Experts of a small language model: 10 layers, 402M tokens.
Below are experts of layer 7 (counted from 0) of a mixture-of-experts language model. Rows are named router (the router's row for the expert) and show model dimensions 0-255. Each number is 128 + 32 x the weight over its row's rms, rounded and kept within 0 to 255. Numbers have three digits each.
After each expert's rows: a language model's description of what the expert responds to. This comes from a sample of Wikipedia text that the model never trained on.

# expert 59
router:046127153125144137159152148130127144170118097058140182147153142095081164153113157153116147122178114093080110145076110126066124118085119131081070106125107138134146133128058128070074116111129141135128092104138068075136103083103191169110129059130123095121103134160114130135183077109142130185113107148152200127130128142085137096158089169152140093178114080122142162185152124124117087094097157110114089155196131132177114130153116151167122133121128079137162144111061098126129151129145108141127148162127174107158105111133156192131115100140086117186087119145172180110126169133174133160073106143126158213151174179171130125093111082142128129171059192112133124154114117139123109104060096094097104040100127082095146159083128170076153172137164153134122115187101105087141163163149086
Description: Name-ending pieces. Later syllables inside foreign personal, place and species names, such as -ap, -int, -berg, -ić, -idae, -ensis, often in sports tables.

# expert 35
router:130133191223109113125138183127152113144150121150140174176127141057145134125141158163167157111184142105092145113123149141053167135098085097188171155162120140107101145102125104118107144146099102173139153112149075162101160138129072096157131175151158095105101112150074159070061130136136143080080084053151086114059132132117153136164113138162128131085183090205111071159160112154156172160136163164164146131108096137138143106042124146141128128130138189116129144122135213148149143113138111107151116112108082114110109147098137157177148131124132181113158114142154160098145104086074188118128131126110087108173090092180109114153073167118142115141116116160208112119107105056113152081112144110174104152111135134103156071132118114126058136085129091115151156101145191077115123057156127
Description: Capital initials and parentheses. Single capital letters and opening parenthesis plus capital, mostly in chart tables, acronyms and degree notes, such as (U)ltratop, (B.S., GPS.

# expert 19
router:115140091135180100083103111147131139108159115097151121125187114117127127120153179101105116115143152159166144115143127134114060171132130159095140176165085103138144121091091139119092106075143073091147139142133150140176172144052088084186102158102133197144151146092171136175050167181171185125119078164102155074091131122124209133114076105109121155096155114132090169110088148157130124181111115081186137148147197100101167102062072103079133136161090143146129160223157127129116172144098099105129130110177127101172131111073145120143136094075187119134104106103114093160091144138153130172125075120152131162123103128090079147178157115114125101144123125104130170079097196152132118084108140136147170108094116187156091101161150118133167137175098129108178141145180139151177175072085145
Description: Months and war names. Month names in dates, century digits like (19, and adjectives naming wars or countries, such as American Civil, Revolutionary, United States.

# expert 25
router:140170140102106091161097124103149093141124149111194174168139110130132124092171181109128120124103115132141066145103059142129195104226113165125169119152195160099085149069102138150099171115142159088176121126183092163121127149172120162155128096119173128160064147097121131147181091145079145118098156119094126141175191108117124081139145132122065129136127160162121131125165147111162080110169073145155118072159134139216121109146112117178099148080114176157118107116128141143172093138112138140120162127080105138093131131117126115127093077122189108150081078074153094141080075141130188105162095181160146094123184191175175154102084159119099139125105073150152112131108140120131107116104139220142187157084159144193130127109145146170079079134092089128168118145105095177107125119122149
Description: Award and sport categories. Words opening award, medal or infobox labels, such as Best, Outstanding, Original, Women's, Olympic, Bronze, Genre:, and the before finals.

# expert 33
router:090147146139144091098144140151110136116132179147074112127117118160135151096138140126099097143114140135164147058088156159094109140077156120110177121117154143119125114149079181137160148100139169129136120138094081124118130127092127163088141091155087071147109103147162141148169141106109093129116132090110127108082112120157110157186092114093158100065116072126148089168130071133132126153056159107159155155152064156155119074149125186061124141089163064171172153132091179103126176130152108099148147119102119173084195191115136157196131168171237135124082098128102120078164140073182146110057169086137149161168139089131123110140161081069127110192157129147139135067137114092115153090049124099140130141158135164065111072129089146117145189123092136132084119100113170121175138162154153
Description: Personal name pieces. First names and surname fragments of people, often after an initial or first name, such as John, Van, Wil-bur, R-uther-ford.

# expert 10
router:148133060176121101107143107142150132097142174100175105143140153125164139105105138134111128138099145128143155103082129183112076164104066114125108088129113129135125162151132138086111103099096090170056098175159102154134189168080128147197089119161161137124203123189145192093113109161182076115134072138148095143126108093180120117149110123153125134102108079104078088136130110160192131151090127097171061141154139071135135164124159154116114118192133106121163097153164155124138081104140099135160165069111120120178129102125114085109107148127137139149184162190133124187163168143167150208108160122079131158084115120190153148137131099106029139147132122129171074100134098158176183092138087123153118124190111134069133080098078092075147141106114109145114136116160162101142181087188150
Description: Non-Latin script bytes. Byte pieces of Chinese, Japanese, Thai, Korean, Cyrillic and Greek text, plus some place names like China, Phoenix, Missouri.

# expert 9
router:180119076120148136139126103127093114145131125110135071098106129150165151100151168147116103169158102109129147085124187140152100119168105144113142172076050060144092128178060137122128086134123198125177131148119153134168146176111135164101141138112128136133123123096172172130137133103070061103195127174105147100118090143103093082155116116127134148111083144173074074127123115178174099121082154109114109127101109133121139126132145126130096130146147101167135086086099180056131108167135100087109150104141145141120085141172149155178108124116123088117110145139062157066103151136171157086170096106142062179165165154085149094135106090113138141153151172165100054119132153129146093116153078134181138152131148189072139052145197138131177187133134208106148174120083133072118129194099066
Description: Mid-word name fragments. Word pieces inside names and rarer words, often after a capital initial piece, such as Qu-ater-nary, R-ust-belt, Swed-en, Mark.

# expert 39
router:134113065115124123142045072129110116119123126151159124181087091099104092100090151112107177153179110096098122144115146115086146083130176223128150101180091151127138139106162155157068104187119128092149114134136089102154150073102155104165138150113124117148167131126105166082137092086171145145107078154130117108085157084129150111079140113140121167115147151134137121127121181128155091138148115083137132113164153148127117158098132074106119148103116187124123162114173047063154146149103175172105175060185135129119100098066112156120108117087085097187130127092138167114108157159135160136147081168106157094171102151144147146131155159161065117120101088098115149098041117109118118131075127085173190091155140075163134199113119173065153159155144181178165106106176096166089113068146120
Description: Countries and years in tables. Country names, years in parentheses, and column headers in table or chronology cells, such as Germany, Russia, (2012), Party, Team.

# expert 31
router:161176131149140067098100099122170079180130156119113090145146140205124108153155097104139190080105162116112119113144086151094103150164128141139105106127121071125098180125172148144145149170129172090143176126091169085087101073075096168206187133142156141170089147102111115164135136131187125128136131168064143173119060097161115140147126105048120125059182141122096166119114208158106148079178097084096130113156109088089152138139113120105111123118142116102161099162164119156120111080118204124176141096089066142136126148201125153110088099075080186140114152117087138138120094124117055138179158143088114065063148167124140097117125142137121078143086144179108157119107138080116168100133150179117197121109153153151115147141126148146089153113131121147164105130110083146115115125064122
Description: Table separators in statistics. Pipes and semicolons in numeric tables of climate data, sports records and election results, plus °N, W;, L;, Elevation:.

# expert 62
router:077072162147169168152120126153120160124097148185090065089155130073070141169119135192143104122130130142109098174110147130117195087186137135114149087134073119149129104153123138146114095106089139084174173096100105143080154136144137135079119081113101132118108129126095105156154075168112127134129169095069113111165050191162121081132168153072173129102162115118072125118102128114162098111110136114135117106069153192153149145162118135149168119174140085104165164115085098097099134083089089124071149073151153101138098199185099161150131085066143090103102079075161116113136191099108129103168148131088191158144129117096093140158104175075102087125071193128109093151100153184102162169078138102152082148115154169102129172114147132134116149157140093124092175176129132115107128156164098
Description: Scientific name fragments. Word pieces in biology, chemistry and taxonomy text, such as oph, iv, Human, Kingdom:, Phylum:, and IUPAC or protein names.

# expert 55
router:121102100102170100166140128165091172115129102078125160110143132150142133105135079126067113110117124105130150161073119139160131138103150143090087099078106167092134127139094146085073087060083097147140109135117121074169155129141179162118144085131087125151184179101145146179118169105074089088189125132089141092114067150144170141165124170122119152155128175152125085137104139131145128173114152102103129098078099106097117110062127068058144096147084078118130117124161077121141143121112090123186161182171088131141117196157103100140207135146170125125108123127070144127104074144142176148084101088133182173104144137100131163094160046154135108197067117080098188120156142141170074118179118111142164105105066131147083180111077107128146093135111124117076125180133114123185133128072110
Description: Titles and given names. First names and titles of rulers or officials, such as John, Henry, Pope, King, Prince, President, often within royal or papal names.

# expert 36
router:068112140174154150126090103138162159155129066160161102156120079151136082079117132119087135147110125168147116128129164103216101124063139137168121141146172172150100098151130134143148121178145157099166156167085145136166084130161135145079133157123098083150144142112087116160144144122192084164155155117142147203155093157188083183065133118112119152174083141075157137137057139124121149083120079113088111128150043138104124099128153116125112095174129113093109131145084129124118123176137131089138118172118106124070147153054104133076106170118095182134139129077183106109183114120100091075175200115181116133070145209091131109088138136148170119075159174083111104111113188153139161135150132073122167145152134161147139140108161166167136071105082108089155118125166111155131075147110162
Description: Clause connectors, subject pronouns. Conjunctions and subject pronouns starting a new clause, mostly in biographies, such as and, but, who, they, she.

# expert 18
router:085118087130072127153101116132166168156079104183152134091172085127151124165086147097143148109130121098153102102207167163116061107137142141133133128172116167090170135050113143120167103144162120179164131107097115142152170173077162141194123154086128084138123139146153097119082105176104150106147108093115064093106172115150103162113170192084134135124100098148114131127164195144107176135145109157101094117160148155109094134112076180113096150067150082117166161164092143126213174115152103149153140140156166112081143113076141116138141127140093113120208193146093146105091089121078128161153082157133140092146093129106212079167154101152180107098105145163159148106082143161145194135098169111134089135108072155125153109144108087148135129114178159177169188095163165152137104139123088
Description: Line breaks, quotes, dashes. Line breaks after sentences or headings, and opening quotes, brackets and em dashes between clauses or in table cells.

# expert 58
router:123164176122122112082110145127136099119090136165124084143202105192147119098096106155133110134117145178141102103133112097125133165118097110112116129101167154109121120130145073068163173119144158181107161124111160086129094168188143138176106161083142143097189122213052114115159077163163171105106081109114177130143098154145116165177157134204103122143137139125096134125143078123124145091106095080133105100120060142138160128127100171155105177137182092188106159121109085130114162091143136201137167092155149181099127067175176091108083131146213191127103117168153153107158161078105126138095139152113162161074133135077083147188145142148088081113135137117149130170132123109099157126151144148103080164179103100100151148173113146163134198162105094092132097121181129106161171090182161
Description: Word-initial lowercase letters. Single first letters or short openings of ordinary words split off after a space, such as h-ails, w-ishes, s-ay, de-an.

# expert 40
router:146085046082151091141063108119126138142150089069168149110147089184089193142116115168105120080140104114063125129144104149174163125134168139123123145154127151122147130123073121102113128159093143115189118085119156104173074112135143175151179132136086109134118146111141141161128111110125128123101138130125124114160132113169101131101141085130184164167116155129181124163160187138157126082076125091174150104173164106113170097211154099096106105164098125134145100129140047116135153142102163153116170217105152137171153107151107112169085174133063133163098141153164151208105092141127151105083082139094143164115098197050122123182119069111131115117182086076106171143157128151084101141141148108162153166168116096091155209107164173126158180114108156111158135093125129173080128170141096
Description: Titles of works. Words inside quoted titles of songs, episodes and films, such as You, Me, Love, Days, Heroes, and the closing punctuation.

# expert 4
router:100140182104133174099118118114164103154093127141153095128170121183155119098095119110116064157161152056111089157148170154134144147105110100137151173147124136139098140148119104086152086116112115158165149140137204124129161155058168113172159089127108147117166093189140130053151098150081129158133155167137073077132145162087119109130121157151098126137124135133207163145150122131104181144129073170112165104215157155105124144119093114082154094119142110102076166151112109174142124066136127158130145108083091148084094170176189175158140146151167086098170137183104127096143129177162125105088101082082168129198098089186175162118085112142182099097066160120105103155117083152125142144111175128130110113056088098067107149162194152153154125120110157113071157150134151086164159117097155
Description: Mid-word syllable pieces. Short middle or start syllables inside rare words and foreign names, such as Pemb-ro-keshire, Ekstra-k-lasa, Slaven-ko, Ly-on.

# expert 7
router:121124135158098140134098129123118160143116077081135179134134129070139106113179100080098144159117146144123160127063122137184110135131113181139141123148167165110159128112139100115169081103171121166118140086114176138120151168218098066103158130128166105175101173084129129098149165177052152095164157082108183195137119111075110085106135086101099123149128129147186105070144131071085087069136141124113132099125119109166103082086100152138089129127153148132083078115067101117094147120124143122129106146125135104077144107043157085087197088138175146097127103101200109157106117156098168102083155152177070069136101092119082163109133118124088168181182150136134133120136091072157096146087130138082202128155139106160142151126092101168123098101151123080081157170105112132123133098064151
Description: Biography prepositions and articles. Function words (the, of, by, and, at) in biographies of education and careers, plus verbs such as attended, graduated, appointed, studied.

# expert 41
router:152167100096097140058115139132121157153178073067140126154171123179091205112183184106131112100108140182117223145109066078139125104160173125165165148054127101130188135131150135150159154094137136120165110148144177102123096083183118122110125169106095127141142126132142146197115133143133122150091161121137118124098111097116145111140142172106112157157122171106084127098139065129131117126136105160132127112073126122136105141137113163160147118170082076138124146121149158123129127134134162110112035180090129053203155150147119147133139115119059112071099112137174066161116115161183089098121139175130103100138156180080149188157152141105162186112137156130150142159154189125105116123170080118100156161112149116199079163068180114116065112159118049186117117154128125146088137133140129
Description: Quantifiers and noun modifiers. Quantity words and adjectives before nouns, such as many, several, two, all, large, heavy, nuclear, often following of.

# expert 42
router:129144181209170084180141127176124114108111131113101179095169160156172155139109182092110189100148151162157123054139126150109102123079061113125150117104184147132089155153150115097114110128109178207143163101095089107126115147099083105186095160052172149037095129115121127063095107139112134106129078148207164132105096160107104147141128176135185079113121072162104095104085088164138159116106149136171129105117114200161154108067120134139106129166113124137137138124087140134127152184140138168149145102100040144108101158082166117161120107186167188155155094111154126126142152090162163131086159135104125155152105120115138115103139087198138113123110124133170121111081104047101151094121158128077078141152138099081094143129103132096129165125159088147173159146122162124160147148162147
Description: Name initial capitals. Capital-letter first pieces of personal surnames or names, often in sports tables and lists, such as Diego H(idalgo), Woody S(auldsberry).

# expert 43
router:147161171108087101187077127136114094028156126193143165126095133106141146087133096174141104071129135115131150148167082172066158112090097072138144128122117087083081091162143112148122121147131103092093117152150138169147099210136165085133141155119148144133169105093136134155130165130088128105205171117104117166080078068090133167090167117165142112061155092157127083162171070175111201154114128120142105184127123181174156151090136110065148104127074113120138163142176167174105131174154096069146108156091142099109148155159142155123153130120175123080160147139129125111157146111104158099108137124105150135177100056121141154130097123083175128141079132193192074155111125114122179157111102187125074140098089138079142118151074159136126097088127141141101130171138173090136140096138146
Description: Word-start fragments. Opening word pieces of longer words, often capital letters after headings or lowercase stems, such as C(asualties), conqu(est), rem(otes), affili(ation).

# expert 28
router:097138172105116083121105138107110120150148120148157187130107077135133143087161103090112179182196154132108157109148083125129170125097136105138170112114186067141131129096089110125162169151151094086126089171103108101176140114155071132081143186052159101143138142155080097157114134156096157133162151158123116142193145118076140087084152124141128139183136168076171060084147177131183129127151115148145101186075176105155112100157159097133138145153089129105112145134104111188140105162091157148121064181118104135130096154095123150098141181151105115114086103148156116140142092088138111142108139145144142093082187160110153157154140151115122219130089109135187091139174164139068129181082095184079104153123193135221142175127119119173110113138121085150182094158156117170080144131077107
Description: Articles and modifiers. Articles and common adjectives that start noun phrases after is, was or as, such as a, the, first, local, new, public.

# expert 17
router:118111083145132126110148105095173125194060114109095091090111150147165114172143125083159177117044106115184110162147134102126121080171110107159081095099112117114101151119162158156161127092176126117089143144123180101107142086169129190149136138112144125188101134111165129098131178185143143081141081150059144130151148176166114188140144125137123047076109166123068155100102140164077082086132155101137126146141100063120095153147198080164131117157140093083145064173156137132101086093170144066100163086152132144106109145161123150095107080090057135172091123147104120139096112093099122158188123132112117090133117136073186103117106164123092111073072141133102153109134131138086137141153153156153167095151146099153112106074147132160143131148162108110212142137051055120157134143119118
Description: Table cell separators. Pipe separators between numeric cells in tables, plus semicolons in stat lists and field labels like Total:, Height:, Elevation:.

# expert 5
router:139152089063141181109144117184127082104072123114099076105140112093185123134130167145117078146160151124167086180209067155147142176149085144132094149138084147082184110156175091138143107137111156151096139131080153139092103137112184149182137121114118164129114143168121109100076143132098086092141093133182074125140114129123161158159107088162117152176123178089173169168128119136108173208162141171144183103148139090164121184114121078098174161133110086195109101103111113141114175059126164124140101162157111068157103100115111104112105109131166139121167100109139121118136095061111129117125172131096152061122070067092120155063110166154151130126138131094116060139121119147147109106177158102105153169169112070101132128117127139114096129139132179078072160082137121162128100137167043
Description: Word-initial prefix pieces. First pieces of split words, mostly Latin prefixes after to, for, not or by, such as am(endment), up(held), ex-ac(erbated), app(lying).

# expert 30
router:161150136138136175178103151083135056162097180128088057133133091153134155147192124129168179129139130132100178132097113161169136074139133139145137107161113126118152134138142128142147155079114143058114183171043109164169167104193169116115128120078146151195099139107176155190144130177207128122106138180146133140208133074141131140138135124138093110127158096116133166075146107133115111102142158099151121115082126057097120167173096105117158109155112160112138151112091128100095126129161088062122109095178117064141093123152160198114131092181082164172143103128109140115134163061108147079173119120111148089137121129100094082077133109134123136151156122171112166139134071158171171155074162178112172129147120105150110114116093106111118157137192043103120152143115113059111097131122066
Description: Infobox fields, table cells. Field labels and pieces in infoboxes and tables, such as Elevation:, Transmitter coordinates, Molar mass, and table pipes in data rows.

# expert 14
router:175083094169155079073118148119113094191109129059092071138189160194138094112144152140094158085136148169186094124161120119046066106144128112067133133110098102153125164100196167095171107145140135108143136162117122124171154121135091108189135087101132167131103129148151085113135087135183113125147081169066096088083100086173125157155128145066089065123187106141100121107118195120128115120131110130132152153146129106132149155137132083111114150140104113105083151155161194169134116122166075056165147119140147167151063111179068138081100111059089134143122122136085133159096116093088157073161106147097112103099097143137137095158173133147131103114129151183143135066166173139181176144117172132136172107157119106128148118136158074186112124172150075109128162142104085152096104097136122
Description: Table cell pipes. Pipe separators in numeric tables such as league standings, results grids and minor-planet lists, plus month names, dot separators and date ranges.

# expert 13
router:132132170077139145125142111119085155094160108145148123147089110162137102083140101178097122141057107124126134093140132039226135099169180139191120162105121109162164085093185139127166133152156144146182143115129125125144094112103104104078069161133076114123119166116142118119123165144161156129169202140082124154178161137179157128116124161109148121151096131124153151103125117065106135077161127102099150131137072129129095125126143078182151122107164100167122105138108139148103141142154173106119078153087168103077185080097083083118150088188127172151128203111103124145161115119095106129171189123136133119062110160131201151144099110106113140117189148121187122210158120176085092162161097136103103128093145065128137090159163097130167058110137139158086110114175058150137084156087124
Description: Forms of be. Auxiliary and copular verbs such as was, were, is, been and had, especially after subjects like "of the population" in census text.

# expert 0
router:080127124108058132155096165119111158119150088141116107072066103141137181161196152103081153114116131173055196122049102118169165103142162122126179153068168151135175123138150082112162145099142157112138098130115162120162094139179128140099102180102095076125101147129134140191172163119146150162122146114130140143160164126152164112060158096138101104169119154107098135097106092087141128104146085116109092106103103068137064101157098185128120150151105116140149093134117107138179130141113171123118109143113164024154167150121143119067130104142151065092115142047181087153145140160133084082157165202133119103106142148073127120126151087119140202089159154164128158126133207115108071142155109127094140149112130110186111191123146096128086099180123082125133112143149120180111086137094149
Description: Determiners and social adjectives. Determiners, possessives and abstract adjectives starting a noun phrase after a preposition or "and", such as the, their, social, human.

# expert 54
router:146145157156083121145085170125158162080160146081138152105195105105128122165119115192175087087150157117112141129141114119093127148130053173117092147159076127132078139186175064124151185110097163120075137087148075113114127192149148138160092145105164120090108080190138096087185072155141160066166094103149128093107105122154106180105128121143143150142189152119082143135137141089075146137106114110193077155166150103140175121145171200142161163179099116104181159100088134113124154114116135188092098118142175083137101169122139161172158141141171173087162102111148155108114174086095177111082109101133177158128086107087093110141151129172116118151106118158166105152147156177147160113138092171122131135140114187149108127179099180087140120133207118127117121130153126117204157066131136
Description: Lowercase word-initial letters. Single-letter or short first pieces of ordinary words, often lowercase p, v, n, l, such as v(ain), v(ivid), brig(ade).

# expert 16
router:155196176148147139198124126197120130127131129173153093128106131175136094120133110111153136091164149115124139120162127124085143099107096173145161192156095074067064160143178104175124153164120145076143130172111134118092095133148080111179132162124116184094143136164077150093100107182138101101076094143135142123062133105106178132143141121168074120105123162109140109155160124152167141184114142154109105097130114145163133204186171125098187179081062172128153115152157125140107182132143140107147169135102116166097123128127089112172079085147163141152104148095122103055141078044180134142160147162119116149100109127119096095084174169137115184160136109091109135100151122108161175149120192175110142195156154157082097167190128175092162181083150124165083117136118139147110189117133124
Description: Table numbers and headers. Numbers and column labels inside Wikipedia tables of sports stats and election results, such as 0, 1, Total, DF, W.

# expert 27
router:108110055131135115132088150111110129160142055096088087103156157065103118119094126168169145089097150102113119159131181149129092110126112124151124089162064072114095129123143232157139130136176144168099152152131154185132135085134082114140084095196164168134143129121116145131078120171097092126124078073100093145124162099125139175131186126132141115101107116121090124088119148120141098150124176144169140114135151153154163182112174112168096065128115150061159144097134120167092143176082093174076122097166148184142136100125133146165104083085119150149179110186092140119077152063096131161055097113090147186111087167139092093155077103137071121145159131152108148122134121152112145194157202075094160071124121096101115156193121148159103185100123124114135105100112128069134149163143104
Description: ISBN and number digits. Digit pieces inside ISBNs, years, dates and reference numbers, mostly in tables and citations, such as ISBN 0-231-13-29, 187-9.

# expert 8
router:141101135104140116160144121147177156171118145128158072157066095128132062119096079154126092147080133123140131091122103082145112099125091178188070117162091128129163123102162157161178158092174144165174147106101153116146113146120105137101094173084097132146132130164127124154136132139122143146177129135090087198154160156143114096058153128111117149160100156113121171143062172069053073133124110082107115142077135056142079111165135176120083118124148128143144105169144124149096154178123152086120101102177155151108136153119108112095160175200173140188129163129077094163121099169075095162193181177169100142069103151074157153131127075164156120130193142117127127159157119122111100109196124105127137160154097150124119098111170080125140046147117161128144078171211103086119105113131160
Description: Clause-ending commas. Word-final pieces carrying a comma before and, but, which, while, plus as and however, such as purposes, area, polarised.

# expert 63
router:098130160123141129118116132106143139081143219075133097077133118145138123137086114154096090127150126116082186176094147120102119131146097037131124167142128076106141106135170162110120133054140112087076122148084124175073100149135181055079147150097078067177145101188135197125162123186087134141168124148143102104103114122179076122124117165139113148141112085150151169137188128120120116151133147062148093112133150069144143153131168127102120093081143144131132102138088099055134095050112154137146153068171199072125120135147052129117138111070169146059160167143134126093145153157170177112116095139084101155129095115142091160163138168138124107191103175161106155167153134189148096124146068087119116107125088159102119189152174112139147142105148135113128129138194126101107128124125151
Description: Learned word stems. Stems of Greek- or Latin-derived words and initials of names, often before an -ic or -es ending, such as gen, psych, mat-hem-atics, pop-ul-ations, M.

# expert 12
router:134083131094114122129188088108138126122111136109067134092098107108124193147176089140132076137136066151152130160158189124109124134165121119102150171130187113176155133135159122159134161181144148137089137111146137118103154139172192143097115114147080109125144095153193150083123093138043080153128189080139094115144089095130144172135121153135100167106177141067159159089177130165098126099122150153075131147133176170108185145179143164204173103148134081112125125126056090157153092100153166155124157157055166158122099186173064098171154151119101122114130115140166135186110138139173066053096129127120165087148152087160137145105120135130175140123117119116145088190116129185097149183165096082096162142170165123150128130110146113137150115140120159128046139110119103165109186143127063
Description: Past verbs, word endings. Past-tense verbs right after a subject (moved, worked, led) and middle or final pieces of ordinary words, such as ed, ing.

# expert 37
router:151127071114105073132176126086132098138123135134098167113180167178125071141112062094103154121117117133160081148150074094097133083134115160110108129132138068130080175173099180151124101110180147086089156121117172178098066144088127155198188112104092131151091173162142132157145133089159146126117099092111130127133133106188171098124091114075182144138118141177065182180164166160155122061168120082093096125150146104102138100189119109125094100100098109073121070135109134145118113069136097125202133113115141117099128109146130146078081117090156139161124148131122099135056087118097109127206136114140111116109119152088091069113072102129116066118084159121140162122167126079129133176131128100186197091146106151135083129142186120092124157090179101102171148123163114054120138162118119
Description: Table row starts. Pipes opening rows of track listings, match cards and rankings, placed before a row number, plus list dashes and Succeeded, Episode: labels.

# expert 24
router:143185150111117204072137063157147152124171119112197100137132145152155150085093209100165090131121097182167138144169151125095090158154093090148096172130099161135103148107138164122126179169143113129189127142179183170117138119114141140131105132140151154095102162157151141116051119102188117152097117152181106110099121135095099170104163107096111168099079113103091153122091095122150166136133144183164107071132178163137163198182102159130107147117090119109030153108152165089140162160194179121089098139089091177135145148095158164131090043094074167100123095134085133085108075095121111166106124102157140091086108174166141164130122149097158085094181145123161131133110134099070163113138156129107152143098161153138111146122194133095075090118088123107153106156165121170147145115124119
Description: Numbers and quantities. Numerals and number words giving counts or measures, often after approximately, over or about, such as 1.6 million, three, 20.

# expert 46
router:158067134128134141106151109135094194191113125151152125123126143150173150162152096157139136088089092077091127134135182159143114119109136111142138136192099149171125118128092150092052088166093110111163207104158093140106131043108100041069120174121171147167165153072118143099124130116118116182135055111124132102059091096140129147151072085138134068146156111165107132163046096138139164161132167127162134125101095175086119060073131107099077098111126163130169152100170144098194128188167113117110146098173130107124127145174187128125087163119130164079108144122130176134106096170128155054136117131112102150085113130157168119117106121097144106075091184112137101126136081050111163103139126129154149131119170168122091101163083118157137147094167083140167149099099145090140111169114099
Description: Capital letters and acronyms. Capital letters and acronym pieces inside abbreviations and proper names, such as the U in IUPAC, CA in NACAC, UC Davis, Euro.

# expert 61
router:109175117139135163121159119131085099084165141119150147135095170097095133125119189167170140149111094130143136116144167121093092150119150147144089130115108158123122143132156210185090146159128111145129153156216188142084159132119118115171120129172147169107138022181062136103099129157161119093081102089143100158145106135137146154161115100125128092072113139103113117149115106142133117164096135155134133136147111194130157175132144082127113149065102167100142092127160178066107117134162131110105092101095091102123145126068150179232112150090107111166173109140070103100077136096167126169147112086102147153186126159140144075126101123087083137095138063116177102064141169109096135076118165110121124048086150103127136100098101060107100159098123153130175059097165112127204131089151147
Description: Numbers in tables. Number tokens inside table cells and data fields after a pipe or slash, such as climate temperatures, vote counts, percentages and coordinates.

# expert 50
router:158114074087081106136115140105101108073182169153084101088113079158121160111184157123157109174086157059169099167111119103128177152168120124072160113111118176100100144148147110116178137098148137085104141101066102145088171151167129104171114137122192155128143136158101086116122171139168135094121126180166168149134095163100107096112136085132114072120139091166095124128133128170115100074138086142090144191118129107102144147064086134163127193138130078115092097130128136171092093061119081145074157114167060129084080105167130154123131143096187099074108127129195125125124157157116167126061154138110166048112079075107093131118132067134093089162119124096098107112126155145149179149130113217197105139156117128120143121136106166200135156187111125112151165124141168121149163129112147
Description: Infobox field labels. Field labels after a bullet hyphen, such as Type:, Genre:, Order:, Label:, Website:, plus some pipes and word pieces like ind, ob.